Below are experts of layer 2 (counted from 0) of a mixture-of-experts language model. Rows are named router (the router's row for the expert), gate (a neuron's input weights, with its number), up (a neuron's input weights, with its number) and show model dimensions 0-223. Each number is 128 + 24 x the weight over its row's rms, rounded and kept within 0 to 255. Numbers have three digits each.
After each expert's rows: "comes after" lists some tokens at least twice as common just before its tokens as in all text. This comes from a sample of Wikipedia text that the model never trained on. Tokens count by the router's weight.

# expert 16
router:134180120158139101158129096152101127121138142100138124129162124146148145122160084136139178102092108121088064167126124112142147126113142163132131129080133156145145162145134150120164173154140112123128087116203150179131083133194160109120143111123151096128138117131139123164144152151151141084131098107142152149105090140097124166119107131129143103132155139103122138091108123150135143134164112123134118113106108110111139156104139116108140132152083126170120102150130118133115120072128159146148140139117118114160123119146167114131119120147157132098112096139132093138139109121158148108157149081139104116139125108163098115086170141094129110111112137148130123151083115150134109136142
gate0:142150136100172116154107111142172112137116129138150123086117116121111121129107105090105164130161144144139138116116141127105134112111161148157165173123155098153087074141146142141129166125145112114130125141074158181134089133158162132135121133112147092101152182136098107173110139125117121141105130096095151133071149158125143123143117140112165142144091119103111110107112115145099164180120117108132146139173098167126173104127076106136161126137106076163164162121161152168098151135196171175162090070131138140151183099125166121103127126121122108135141124131151133167129128139098153133143138092111135152113143114127114163132141149166087131085083147111114136124143110122084103090121
up0:115131120152132156154127124152104092115163126126132132205159171154144089135122117184116109119101132089115054158136129083136095162122135128119108098113119152130154143150152094121151126122130150117123143094096142105110161118134100127147115129117139147120129124147142121084124143114121135143151108153182107129129135100128090131161153122124092104085130158125142174171137109157132129082129121112135112150131198105134093136134156105083079114144113134078095077148113148132140088134097116096111140136178106139082112136126092139156117119132121107131099154129142123107160134133165103136141106157170135107170113120130123075117108122119140133142127099112125143117117130169140150117136
gate1:097102106085071132099087153105121130086150135105097096135115107114149136149118081107143150112155123131147133114074142142122140107174098130124125112072098157145070165127156095131132143111125147153159156112119168174098138096129163133108145122076154126113132120112165133103103137121135159148135146113115096105105114150140130152124102130153144116080098068112127139128125130129119113098085137146093149162117139132127116107136136131123119119087141102156140160122099123125157145147098196113158136103127165124130130115141133091137123119116101115080125158126128079141117118149160115105114141107136080126151129140142190122109156159130133121159139121175125151167180121119108106072139
up1:150131146164174121132129142158110140138126103130140156132154144129106124116112159163110130142088119124106111109187104116149112142104151112130119134163130102104184073112094139124116096149155088090130092173120099106148109141142092099146098131190088119124134138147079107156125121130117099131155115147116172160157104124134124086139157130108120141148145217121143129098137144160133140132152136117166111102157100094135131146147128127103157123166122166094141137145171134150096129132158073139068122120128110152125129144112118169124136166156140143143111109127108170099136143127124134127152129137129137134130131119098065125173129058105117164112132121108148105131067145147114114165142
comes after: "-", " a", " his", " and", " /", "'s"

# expert 12
router:130122118124133128121060135164138147116126136114138134092143142189124138120153158153134124099095121091114100144121162165125160136095123121140099145122115142148183114152147116098122144173139107101151153110171119142136115141151158102131161082135088106135130182125132088173155149136125132128099179128132103178109120126143113122136195176119101112128107115080121149101127104160135108090133157089163127136159129140106125147136179126119142107121118100169120100139111094156137122113154171115122158122176092122178103152116109145165138126120153105116133130148145143135130158168115136108175149114131093148139117140088118123126121100123086172139110132173112149120132112080128114160104
gate0:144104116136138112133145134124174127098096110137110129118145137129154141114123138087121174103122106087063109129124114151143128102130134113161147170109134126129159179114139131137194157155088108120153132136104157116088144125172120128120100101123135142110117079110161112141142109141150197144117171118144104107154165126144137131132092140096121124122115132132172146149098071103110147159113092095128112139101123111140107117144178112122120119134114153089131151132131117125117120120128120121133135167103148109161119131112176101151139172137107111086147183151144082176097160115119118078099137107141124072126112118123141088108129168083108139154112173107117170085114134157121135102111
up0:143118096174142138111120112115151128118123108104126166119139165090137156119117125082109138113164163124062129118109114170135118127125197124125129128131131152148158130080133129148183125111090141125146118137104133121132122141145098125136142079111132126135138097111143145143143075128129158149087141145147090109129137154105130145141143104123108077123129151108150163189155119142129191126160119117128125148159128135144148119107187126103154143112119129108119137185155134157139139118109108099108117159119110115162115131120133104158117126140118090092135192135136104140133163114143136142093151132142122097108147110094170086141131144121079079151149128126127144075102138118125093115110
gate1:155103141120075090164125124145122131142143140126107117098169125118153122163104116126100125126122122139147200171170124099138151104162120090102107122145118123100165100136149100103102128123138091122138119090165102157142114082130128099094136154123156137112107087177107138153143140098117170083129120144082137163105161125127134077153135130097170159133161129098151130109184115114102130132145073088150150145172098094144127171106132157148127115122135099119156152174115126116183100156117145132104099159116122118123155145143133138157157105135077110102107120117121174124156121131147128137121092132144115106146107140146101123164132124092084118169126092140130114147145093184120128122118
up1:167113113161090142151127113115158118142099104114161113128184125135169166108137103152117086124150136119174163107149131155140116148135121123127119124129137117099139121152107073100108136097106088128136154114178123158134125118120143128109146151125146108103122105142075111161112132093125126069099110189117108133090117134138163107152130079131138169158114100082149145124134106134123118161159077105128122138136108104132129175107129134148074133130165086160123129163095128113123134153117130108129131130132135113132141125136144140149160109137113120098152101142168135114172135085145121134105114118124132134170094138180137101143103145126127102171137104146140099113135075166113129125106
comes after: " a", " the", " and", " an", " his", "'s"

# expert 17
router:121175124100142128120091128125154147161123118113157108111157131109103118120129116143104116116124136091107087139176153100157158138133122181138082151085107125146131122125149125141148148122134140116172142128150135136154127139134101117086150109124123119083107167140108093129192144146144113103146131102159126117137117158141134116128130110131147106152176160116128154125105130172120134120153133133166110130129091084151149164140146152083124116130148131133150064166135145127142096116165159083110126131146127149159111174151113165140102157105140137093155142117147124109116127157082144119138120087134137084133157131118165105114155156111126146125151134177106109130117084082119090135120
gate0:156148110113099098149116118101155204136133082119147145138118114081105075094113120131150175126108154139160113146136132112107125150113094137086107107106153116109129106076142151139099140114114146162138154178130115125096099146142107148119108153121080138141127137144122133135167082127129106124144117127128083130170132177139162117100164146098106141133163100085123148146092124169142184120155152084121154136173095139175110112151099143122106088068106118118144126133138156102152157118132145122135116108144124189139128138159132108062135146116133097113120119103112107174114127156151110114148119106113100132129160142101148115098144112103154132179125103163147134141130131168158114132129
up0:141118135091181127087141138105109121122090159123119098132171182081112125131151168138117127144159148099137115135120145181095142123131123159152127126132092124082141088135149131132158123164123148129115124112129071150163144149120110140112117092140141152173122139139132146136167095144118120141159095137107184121090161119116086159124149143112197123115093149151110104060104128150104095144141097187103073105141134155134177132127147159109138144126131161094132118125122118137113146142124116135113125100139095132109100074129126117123174085115188086123117127128132128099133134172110091156154128100149158105117136123100099121134161105118132115106122134143111109110132133131101129162121
gate1:117094093123141160125088137143158124135161121109159096116162155070164109101110124173111129097132119110121119140129148097145154115135117142139100135145136088149111139117127102087154167069149114115132168101176084158115069160182160161155130120147101128113157117132142127176116144146162155110105159115118091157162142122075150096131105108151127140107201122101133121113106130147120108090142078131145112142123131110115145105099154100120095121116126139144181110149153170101153134141097129142102139131103100145104151151107130110161167149161153139108106153140124179102153153161147154127150188120111123136161151155097117110122124131135138102140103184128087093132143144089127115139159
up1:117148135151118123127143146125117146157137130122100133131102133133082141134169130088105082174128087123130145134118110139144103166114148102103107088076150104105138119088115139137097094155166121118116145138107160065145142084108120094159102110087173114116094102090151149129111115058100100135156152129119143123129100131169140150163165127086094120136113129169103116087109104129140129167126145155108132095142157128133140141138094108153137160117169122120132142140105143180096130118133102187145087093145139083118107104117125173134086127104097130153123130125090076156130121126125130134115075138128149103126125073120122118139131147134110155129122098113138183140143123148129136126093
comes after: " the", " |", " T", " K", " \"", " St"

# expert 18
router:148148107116117124114098089139119149124161119126117138146149137130111154143132096151147099119151157123143106145149129143178149128135111085121129141118148121111173122087106144127156118115135100119110136072105137131142126128155148075092142143162137119105129125137150143166169145116193152100155145109129122143108106136138139138128160123113131101143123142113127151132105163126160095111145151132129134172163134111109173144116146137102128117134082142142137121133149127103121117153146172123105114080163090105195112124117149149163153133110154149095148104151124126112154146151107090130139143093126086079134135156114144097089162135150155163138119135136122161148136135137124108152120
gate0:109135157160156149155158162107137178070122108072123160127153114113111101160148153088136151177100095125144116134121160124130119145141144109124142156136169138146142122108135140138143141092147159159101117161112126140131108119135098152084171129094140108127129141155144076110143130152085131070150093105201182090153150116121110086115101127118112123133124140110140133149132144110154177116135146130115154147119133105087147123155137143126126160139122122127124097074135178059115133143165170145108085081093153148132128148134136138117110114155146143173078082106173108107125088156094127149138134122120146115108128111116141121137163110139142116125121111097129119124127086132111120103160
up0:143132107117124115118075137129109091134120159168097112139136106148192149115093095120091113081148137145089103128180108135094122133155123128133110120179078126096141133138169129086072104142088089125142168126175150157120159163132106105145133131125100101134125126135091162162086131136174118133088123130112158128144108134111094153116161146146117127107164151165140108106128070131088094121122079159168106128140132133155113142096130167147117128125106140108122130173133111175135090112115108127111131177161134152179168118142122095111144133124154089142129131114083136128119151119156122135099178147137129155132106126164118137137101128142126118112149148142114129108150131121150139107113
gate1:166097118142158153135132148145119113150106103105123150140132120140113111155128091127180178107169104110090152141134103127082088119127116066153104135123121145124144132106121126153143111088140121129154119157094125109143159089157147148091106152104141154099148101123143104137151159158173107090116129094080147138111137106090127143098135104121087154141110103189127132113131121118139127152105138145109126161133097095099169136133144136172085105189131133190153129124145099122086160111152158122087149156110165101132128133086170130137148105113098151112137130158134093134132129151128109139127136179095171102168111136094150098103119147150085129109125137158110122102110127112176085147138
up1:119111156171148150077149151119136139155127159125172129102155117138114095147111151115132094169106139178106089134126103168104114147163102168138095096132142130111096134122152109130127097115120104118137154124148099113139112137126086118119131119140107162135123117097169119108104144160148155105135127120126138130116103124121090125124134123122105108129121075086088124131127122148108139133161140109175101135134151104089149160121059101117152103081096173085158101113120171087136077164122114131098126120139129204145152133130144137170120151149130147091131140182146135116124139091149146130146130116112071133122141123168115124124066098145143111134122102148165116122122105151081148134123
comes after: "\n", " |\n", ")\n", ".\n", ";\n", "==\n"

# expert 4
router:139160148094140127140135132152120112154109119122111130100145099130209164109100161103130157077115098110100115083163147152131117141126101132155153127100121090125120106142113128145129119165147099118142120097188069163138125137145118070067112081112127129128129180145125142151118133138156095082159153119172128155101104171153168134167123151134133135123158125109124159088162138135150125128140154085106148117164147104164137128127132146078153111122101106116157101111149147133125123077104151094121095112152119105164109129158109132161131141106129123102116136115109083115141118125105115146092167113112132114140139152115173142132150121120148135146099114164110158150104129156150116150121
gate0:114138132121164119130127064105130174170115090143121120116148124149149143165129137134122143138133116131155097158148143139110115143156129135106129129174092107152139109099124103079099101124162127133116117094118131123114124127127084120157099130116121091135143127110113114144133166147139140117126120104137132147124139124135128136137137120117135096159126124135144080105146149153161175121176152102104119169134091110077144099149140118116139142141169093110102111133101128139080137160137133147117121111129138120139155123145091104098111147111091095131195100150119134105098121132163098107143088099138189123118151186152121104115116130141126124111113140087108103092105148111139136117145
up0:114153103118133124145145203135137111111138198145132146167106133109096109069128152108153087131115177093146145070139108125100124119109137121125118128100156173082129136153144117153144151116104113153138138153146110129115121164139140096132151122122134158140135168127097116123105104097140126160105142119151170134136122151089119156087141102128164112093141165112131137136091094116143125106130113133113127072095160113175105131132107112156137132154121136132140138137137155121129144115105106102149154142112121123131099142084108169133139115100148155142088090108146137145131142153098144179138155108143112107139114065089078128096124146124121149110163123115114127165148143132148119139116
gate1:112123107144134098136138153088123133176102119095105114175138155103089127143103122117116107145160171100163122107064109148139115111100137134135128122104126146168114096110087109131103133123099113118118127152156159134169156112139150159119095125086133109149149118113102132111104116174115111116132126107134133181105147169168137102150144143073129127132107162144124161132102102114116118125156082147172163128143095116138108111161142130095169155158134157108122118106163154132127104093090121142108121106150113201148172138193109118108133135148082131116093125127136143112141157130161166085107142114126127139161124123106134095132128110088145189117105096123153164122135099142119134096121
up1:116115114155135103137142142070119127163114117086130134137122143081102152129117146105137126120144147084163139082092101145125110118096130147118132115098132158171098078118111138119145157089107110133112127137153149152147149101116132157123075154088142120144134117105094142147118126175123115111123151098145146153116156184160126094125132121069139140130126130149133131137133089114117109155128100145127195114131120088144116109146126106132160149163140139114158139119156147141134113090108137141101107115148122213153160136200106112091123118133082124109108140131136142101121154125153169102125130132107122129149120115076155118144153109070138196111085120138144172128147085123111143120112
comes after: " |", "|", ";", ":", " January", " September"

# expert 3
router:098129093105125119132098115116128150101122114096111126123150078154153125100104113141121140144144112132098120125142129135184116132140125125134112124046116098142136142134149137119112131120124122112162119127124110140129102111152133118105130101107137147082087137128111067111134104136185090063124156125129158163115084140093147142089096141133123114156135132142113198110115110135115149142118127095087131121148122127130117135126151081115122129166160133151111129095100105129189107151130174101154116118157117119139134169137159143109159144104130132141182117137151062115128104135111116144114192122092090082159128114147128131123190132146154156137131160144100121161135127137104111116151
gate0:148161150154163120158173139136084166112154168110143091114151101143115123094134192111158125111150129124165120129165135126126134140150123134134104137103113119090075119125083153113132148134134149149120077136198111167132134135150165138122103136128133139109121121136156126135134116123130141123117150127124113094136172129113112106104163155166115108128131109150130105146152138151122102131155107117115092140133140148126115107132088119112126116154125158165149144147156103104117120151146129105164103097135152133130168149130099163147129196126121148158134155105169141096181138175121129166109119161151125128103132096148105101154094142106160114114138164191132132116145172134151139129104
up0:136138133114156147180109140150082145143107123132135086130137141095087130103159169145136132112157116123121102144135136178190117125196078099137123127135143149117098127151082166123158102169147063123157141151163152148127133131142134142130104110110133140101104124123152113134130111126134136118172171122142136096116158148135113100141131129166118128103137127128143105127137139119083095152158103121156112128186116124121129097121137129151128098109142163129135185109126088117141116173121114131122080130138155112104160165088134153119090181134095127090120118113166122148089139148129126127142141162093073163118130091126086111131133091107141129100147127154192134124136164092146101119115
gate1:103124111141113124147100135109123156160140160091097133101148153124122152113159086163098120178120165112117165109138126080174126116146127126134175146075126151112159120136149115136146121124136108118173162106163102131149132119126119148127121100115148160179139138120128095099130165123072108111138116151138165090147100106135121114142181132125159135125124140119136132102127158126162151140158166161155165102153140150164168125131123124122143100139144152070143133095096126138153168138151129134134141142146121109089109141115147125166148150109148133159157141136115121078180105132130137152143129114113149110112154108128148151123123089120139118181123114149133117118088062099101126091100
up1:097136106110144129172103109095131134135115129077124135114111137131106149137167112148083143163144168086097150112104118104149130132113130115139165123066130172108160124128155138139158146141140099133178186133158117133128111106118119138148116111112116141193130123086163101101125099126080094120157123115140141108103143092142111105123177137120163114135108113138141133115137166128164124161143151163133160093119156145153175107132106115127133109140146148080148119077112121112123176126138127147153132134146119110096104107093143118151141154099158148156155148106122120068189147129143154110152115125147129116093199077157169122135130112131116131192139151157138103111104085119108128127114
comes after: " |", ":", "-", " (", ";", "″W"

# expert 8
router:100146151131104147140115137092144139130165091107121153090156089132116157154110139121133115102130099122088115134162139131137134145118168126097068090125116157096143151105106077089103116163151093142149090131130132130129107095103123105129138110158157114122104134167097115132199146140129164133150145096139136108125079166092102138131188136107123141168142090113122165084133129129153141110151115103170122137074128120116163127128117127093123099133111108142116120141121080090183100152173115106149111115182096109121108136127126127130168129135106154098134097144145112147189123122117126140147111070118121157140119149083158101139122115140138179143092141123127123156141134124124106178109
gate0:124133146108123121115125125135114146112130127123076155050173149189157134111136127137171098132094116116102141152152112132121153130124143085097136123097082140092124115130115100116153147170105122105189142141106100094105095138127102136124098106123155127168124092114133124118094146136137109154127105090132114136109158116102139142155135121198194111132138149121137108114146097173127123118106135123147143155153123118108109144170175159128107145144126087082094122124099138124107169094092141109128139104153105119126162107121161148113120102134133128160108145120105115108136118105105118129144138085173133134156155139125175126091094146098157173113137147148073146155128132153129163147132
up0:160137138116113129115127132132106157128117118105044184058185123161158163135146135119133108149108112111101136137132113144139164133143131092111128113087076137084154112129127095116155157163138137116185118127100141087085116133121111129135103125134170146150118144105146127101109136146133121113135093103133107086111136082128144157153129116175148124141135138128104142132144120161135161138102132130120149168125111093112095132137190128162147154142129095086105111122079143123119130087105139124148146108130095084131150122120128144129103088127119118162109161111101118082142144110086141111142107109168125112165133152194143130088081133080162153103159117152096140124137101134133139126135
gate1:134092083113167128125160093154124158114173113121149079147129106121086157109171121098128121124145124147157107108151113146148124084161152102123123113125184122114132120115173122143135117140112085134127103139160160115139146147172128114103105150128147102144133119094107121130132140109138162162066099110131122142121132152155123076140151158107086136128106090145163138090138112119090118100123117179135163156146161093140096119137136117088149133115151140129161124127121115093151136120129117110136152070128127157145150098124125168141131123129159111133140113136108147135136131113143159132180145109160142135131101145148116087095143117128099148119082119141172165131088122115118157136123
up1:117140106091151149116126116140117175124126119146135126093151121139110105160133115068119127128163122151103116108130139137153153096147130134123165098127135146134175130113119143131142121160133115124134107146133147139145145130158102139113140192135147096144131134102126151160114112148122138182126116135075102138134144103150116091107139147111103131108124113116133113151132143100098081094135146157078111132171149162120137134110115128128117102109146172110115128111136129094156138117137134138112108075113179140118120141133131165109127088137134110133113118118109116110139121148145095130150188090140169131109086129126134116128151145134084095083075161165176140138094097137136107121143
comes after: " of", " in", " at", " on", " to", " for"

# expert 9
router:126138123108124102144100153052141127131101131121103106080181115148128104158122126122117112094100130124108123145141111146194178115112130125130127154132134165111125126143119135112098121105134140102131165119160110154153146113147140087141174142123151098099119141131112111126136101116173120102139117093145121127118083164130122111141117115128157098125134121151108112167136103152086113127158142125144126126162062135165136180128150132096145120170078083161130114116158148139147141108129149059123137157125143146135139097132154159138127157111101086090138111118134136093126153157132119122130146080115151109142132090146153124133141113107177156156101121151112124152142119124082118148169
gate0:150136109155100146139125130101131052105130104090111136117111135120132124096134103156104147131117109063117125141126168129122143102083147107135153131122130117135131095138169108134125115127141150105157151158130225119068088145118158147132127117137116112106122128116143132133165128115153192105124154117060145113121130126167096106125098163135108101077105150162113134128072149146117127152137128111126110161113133110135091138165146138123107158118116118081108135146170113125136146114116150163132093143135106171149132096191118105104153148116134133134119123126164169108132171168117142127137158154157178123150138110130135128128148113108122145100121111156138156128131109110154137114116
up0:096094147068132131133160133156121157142110155143110109128122093145121077107136146176126117132184161161106125116136110103107145134164119167153110115136121158111133117119122143116142122156189106135088097119119051120152208121137100127116170130099128158182139119128134104133101093153111111132166166097140140135118160148112148158143131072141090155137153074093132122136182108130134115109139134132128119111151141124115164123090122098091127119120139121144132128103087152126118143126150118074164146143111149113084110125096124121138120103142096118151122135134120102144145121105132155120106102121139063160115086095142129144107118125139133124090105142079116111118145130148165129161113
gate1:118126164122132136111131118096113167081101115139125142143126163130135092132118124086152123125118138154137157106116128116140113175133165107110117127112085116095112095137090097150107149138080125133155121112128149127132135126168135133099108167157087163145103161128129141178117146142105119116098150108104104108101104137107145148138110105155115124102133119147088100105180104117105141163139114134133095117147070107116172107138156088155101116111087122106155071129131153121125139141107154153109113097109090126076137159134117134140130115127092188148147108112130148118124131115066164201135113129128088154118133157149127130101172150138142107133146168168116085125172138147108178162111
up1:142126079138122129153134136152133088186158158104097100143148102167126148136140123155113146157115143098124078113123094124110124131118090153153127107128154101186115159145126132104149147143144147131090156113138120118149123118108126097159121107108167106066108109124129128119134113103164135147124090154141136162174133121106138129133120162075133126154119124130137148147095143135094111073137151118092179132118199137157062151123118155114166148143168154176088186142154109143117135122144114090143127149156149115151100116129117129129151143113149107118120156155123121140155120138154108058141147109137166110131111107108127115180078129165100140133082098106135183114082111116130080115149
comes after: "0", ")", "1", "2", "3", "4"

# expert 5
router:100150138083114098160106117110085101132152113089149111132137128201133153130149101117153106116145125124073139128162157126177142124142134103157137085130133104116157125153145140084127123111153151112120106143154098189134161129193147112119138130135133108112166119126118129107153123176149152119129130093125146173084113123149081126127154132118125119141145144091090133111165136118141159166167116082151113141126131118120187120131145102100120098148116088182130108112106163106154090124108154110127138133135124126155099167146141124119122131091117154093178125153193112106121150150149110137155145076123123116162154119132140103131097103139182104152136156191090127134123156115096095108104
gate0:135136140126127154106139117190134149146106151111117141123086106133123130165117161107130143189137150129152112091129178113152096104134121151149150087125146118157129119156150100126112113138141099122131133164129106139060141155115141136147146106145122106129098132172152109123115129129138116145114145107146075153105139104131118142127105111125122145185106132137148132136113151100096119124154099118124142133157088120136143080089139078116135118120094167139131103113118120178159151103134058190133125142142111108096116146178176123134132104113120117165150129090113127139125133134158127122165051090095124148081131116135117097118130148158107147136121157102169088113104157120133111175096
up0:145119114144123065102108103113113170149141107168130107165153127125085126111133135139133138117096142125106120124132092099123157129141142119113118161108119142127136152110102162118085129158108155131149136138143109164174136092151118150129140143140092148106115119096113151121104171129152157123119138135099139112136136136181153124169103171150136158131132111156121140107136159119136171090126120102124159140107158094190149108145169124140140123167126108099118140121107132101150143171106169114153109132132190143143145142131091116136136141081159133090103146101096095137140138162140141153149146098140099069151130130115122145120085072178121089132124139107117092111122114117134098100142
gate1:131122147113087117142161119128087109147125149143113112090132147130164142146127170160125134117144140120117131150122100127157143162094174118153161105076122111168129116177104120094114107121136155131148111116087150148128142172128139154119115113170097100133134132149164104124121141091099141115101099116131122139169132123123107100138134146136094111161155120109088168137128112119103130136156126125086121179098129085122134096127103133152165143133108154077107124153125108103156107114126194127134162140105114184119134158150198123131127113133138128120119134143087141128170111123107102119126124136141104075121168175127080139170109047147106097180128141178150158111113139101147119107121
up1:145146144099115085124174086195093080141156097146141107117131111112126142136110177165118118124093130087123095104123102115177113137068107103132146075094144131173133112120117126074115101124141114154130127102105129176128148151087116156124137120139107148131106123146157107124124148085080144136125087082147149140147137137150147100152147126159079089140141073092108116145109131150078151131146079119101148162105103130130155104138086121172156088149128136107112113119150156131108072116134159106128132120125111150135150149117168138127138093071139132122136149139120096128154108158148106125131126159144127054132202175118134145138124104128117125170125130156156148119124145079154118140116
comes after: " the", " The", " a", "The", "==", "'s"

# expert 13
router:137174136125122135099066126134128156132111107135144106131169148153118115102146125125142138143118173107117133145123176117168121119117126132117131124077106075127142133149118136127133174116135129158132097132164122172100113091145095120122181119123133073120077146107118081156131116168179115117145137132143133092136103114129088135116143141095105097136174139082112135140106036156104137133169103117150157161088109128116120143115142095106127156140155120162112091138132100112103064130144149151158128104152131113119096167117120126133139070058114144066173116126098094103137139149121141129118140100111178103118139146086141129145136113119133136146082125181124164189131123142123114155112
gate0:137153173119129115110113136139156110153106122095118100137083078124108145122147156110154145150106152113132087088113118135129154118127141136115156087165104123139134103117126087115150163155136146086103099148162137187126127096141104141168115153131172111135110188119136089108112098087144112147125123166101124097092126123135121159112078148117111103085131151127144078147120123151137093143128162165111144103113115141083149156161109102121142128164132144095134163094128124130142118095112101158103112141151133102176088083144141147119122094143083144108135082150192165171146170143149111098148106129124122101162153110160114106163096140135126153128135105094138139149084119148125123151168
up0:171057110156140164137137156149132134121104134121117134087115150139172105106095103128137087137118108097139107134133139115170081160127143112103131158121126153155116149162143178107126132132123151160140125110132085108113164142138147101157132099119130110114128154161104131132084140132163121083118114135091100149102097132109111133106158120129117132109123171118110174145111194135123153113124153129152085137139152096164177144124157169073135123150176102109078111088137165132103147128081152125082107150154142098109138116105124094098133087148113084122100156146054133113127116089165143189099119122111104155099138120118165128120167124131119136134175134140130136142166118167066103132114
gate1:126112128143098130117139140136111080154159133136137148114173126154075154108139142152136134142168116156156115152148121182144152124114135150129160118124178111120143154114094090133080148110146092117101126159085127118142135147122130148117164104132099188131151122117140153101157136110136118179119162167114163113124125157181069110117124081156140130111103130113104146078144099145114131099103127089157114138161123100099125126116092122096118147115098114167135142109164097096131089149144124077121145098107121115116130141098113122141138129103110129134112133152116149099131097128148128132074131112155124103113151084091088105158109054107108144112112141145131157155163152159080096087125
up1:141156131110133145160120119156130153103127124103100127158104107070189085145115095123122112122095156111121152125115134114134094136097105119152096139120115151132121125140175163156172078134102169168174089095175106170095135144098131106127131134082164078110150128093091119134083117144093133097130121085137133148138126166096153147121128171108130121123126123149156105186093136159130114165164120151153139113111124164109109129113153112141156118173143141129121110138108121144088187136119169167110084159142117113116151120152146129081127166121132116142118117118153121136135154106139123117178118133088150149150084145148157125111148176165141093109136097098129091117130093112136157193128
comes after: " |\n", ".\n\n", " |\n\n", "\n\n", "\n", ")\n\n"

# expert 14
router:123140101117156106135126119087121134130097137143151119138159154129138130118130106142142150065141129099114119126187135138193115069088105131136086156130149088165120123120092140158137123137154129090109157123122126122123132112167141124108179117125117113122106173181086111138152126135143129127115156074165128104122095124148119108115167127140130105139132125118155155125110151145102141121141140116142135138150138094140117113076156091085133109139104134139132143103154063134153078115137138117113142092134121131159102102135169149095132117079128103135072082123137099120107110123087105120098107115136110116117154130114161111102122156109137127178137139138157097147153096132120120172135
gate0:142114123155147173175134134122101122158153121101129139128119122121113167120102141113103095115127156136145134114097139088120112146176073151174154158119109137161087134116131124080127143115146174119181159143125148134122132092142108152092146130113111094108132145078085144082125112147152161156160141141100108079093158133111131147138121127136192127132133155160079154171095171132151132123132151134149124112131138142133117192133123136154132156119121144118119156174114119142119112132117130097161114126159106090159098131125152099097160124092117130129131119135099129106114149137138124110167079131119104136122140132135141099144127143140153141159107107150090131147109122131160134130124
up0:159101135150100147140108135129110131140114120095137109126128111106105177117095123129095085122168167158145130123116137106125098135131074170151148148147123153165096146060142129111117129116135181138157180131132132131123136080114122150099121128080110114120134132096076143106112085143140190140137126161114091086117134145124154120128135109164137111131173148162078156178101181133161107132151156179121149120174147135134087141127135155166121163166123162118136135164120104138131128104124125111159135147155123091148121142113127097105124127115113106135109121132085118098149131139128107080172049134132108096108116125151146129123127162142176127140102091160094118132090112127157132135143
gate1:125165150161127109142139129106130113124145125114105118133088120146101173118154147123176143107123130133074144158109122192165101115123111122107142123131135167096139147127113165157182113124124133116156154154100151154152146122195099111136129168110147154102098171142113148129104131161104175126124135162150102104171120142145110126112143131093150139115141104086108142132098121129129123123162172143118123112128118136085125140113118148125165070123117064112133144159123158119126120124119128117148110176142122107150140125135150157198081112148169140133142098106135107139107089136147142097145136103119111169132112144120141113112107171149148076134139128126112113154168111139191167126122
up1:143179127138113112139135116093119108120130114138146106163103128141115170130128155170132171110093168120083135147093085186155115111131114123171139121143136146102126134125101126168141118100114124095146155155118137147125121111147089117128137125135148134131101190152138108116114123168131149134110125129136094135154095138125123161064133140112148148123155121133124153156096145180152125098130184116145113116160122145102157135095142155145161077091122125139115147137132163125123117117110131116124107165146109112139135121122148160205130160183131135131137125126120120148117085153129099101160144112149104159118133113110147120149148147162178060135155132113105107135137117116212172132126
comes after: " ", "–", "20", "19", " (", "."

# expert 0
router:137121094125114102087087134111129165142084156139152125071147120151128159150148135106122140112139094119103126146106164111135109124108102127136134133088122097103105104145107131121133145113103113107114136096143099147131160109126133100080142127153179112111094147140121097172123130153152136118185129108116141133150119159121128147111159087114155116128122119097128172079099134138175172150133129132158122137122084131105141118096128089052139122189095117142151105130136092147126085139148125117135106097150125081136074180169136147136147100099142146093100128157120105120111085175125124075162119105104117096152141104137173142137202116075154168126141158143125130149151110120076114125095
gate0:118123142131102120110127114134104116127170159137124093141113134132105140130079123111111102120161122116134154147146147110124103156087074122106144111122173129085131166123140152161115163189152121134080129122150144149109128141136087095169145074096078145085137101115113099136111128138128154117105093132145119153112100137092149126146103141081151122102131136150127165114156102154133095154087123112127081128176119149107146142176096116146113110117116154169105120121106161152148106110106159146164157136065139124142116181136092181118131151060066129151119094152119133103153128147113122143149116133152149155151126124163176135098142113131131130144131194128146105132129103121149082143123
up0:134191109108145123144111127117150138112085094128143139124119114108144136126143131131122134128121124156138119131073124123156179105170166158163112129111090119144132092116116110100121085106118100133171118143119120113154145139096162142077107125151162098135100134161150162128175170120141125144142164113142130096161153105147127139117141139181142136162157106090102118140110167122129127122132117172136135095057130126149107106104120178090137134134128099088130112135109108143100124106126132132116128115195103128115129092088142099152120117177187106099110157125129191165119123094171148127094150115121093119127129128117105104147135139112134141137107054144121151117122168134137189122155
gate1:110158117095109107126133150120114098117118122108163125130115127117096092184109118133177124156085111099158147138168110140168143126101147132089099127142125124125143141121112170114069081130079128123156112102166119110085104148096172166170127151119109040132105141098126094134131083148110102096112132177160134115113144102153171138113134104129146086096129138094133133080129126149169122124080135117126146161145137139160105163122181133100118105130118154157105139106141127124179123128108148137119118128125124128126125109129163184154116132111109153120133118150153119114133080137120118135163118127150154115122166149150144114197128136108171120140136129053125138102137075129153088112148
up1:103142098175141150128182122098091149101123091129112090104132105154117131160101116101141109071134156127156112149111141158105109060128113151133143127134125147119112116103125137140117130149113161128123117098114131130166185154147196153136129116094121089130108108136130126176123120144147128179180141148151120133111108129111119136156143142094151128139137147128141159078162141118144167126154117145167121167125123108146104137086158112111129101122135119109113142093138108123120112129093154085151117138123149161129131088120147082103116107130086091113135128162169125124151099148133114116130094145171137098145095138145120135121134111105179171122153194103118137130142134132107159134138
comes after: " of", " in", " at", " to", " on", " for"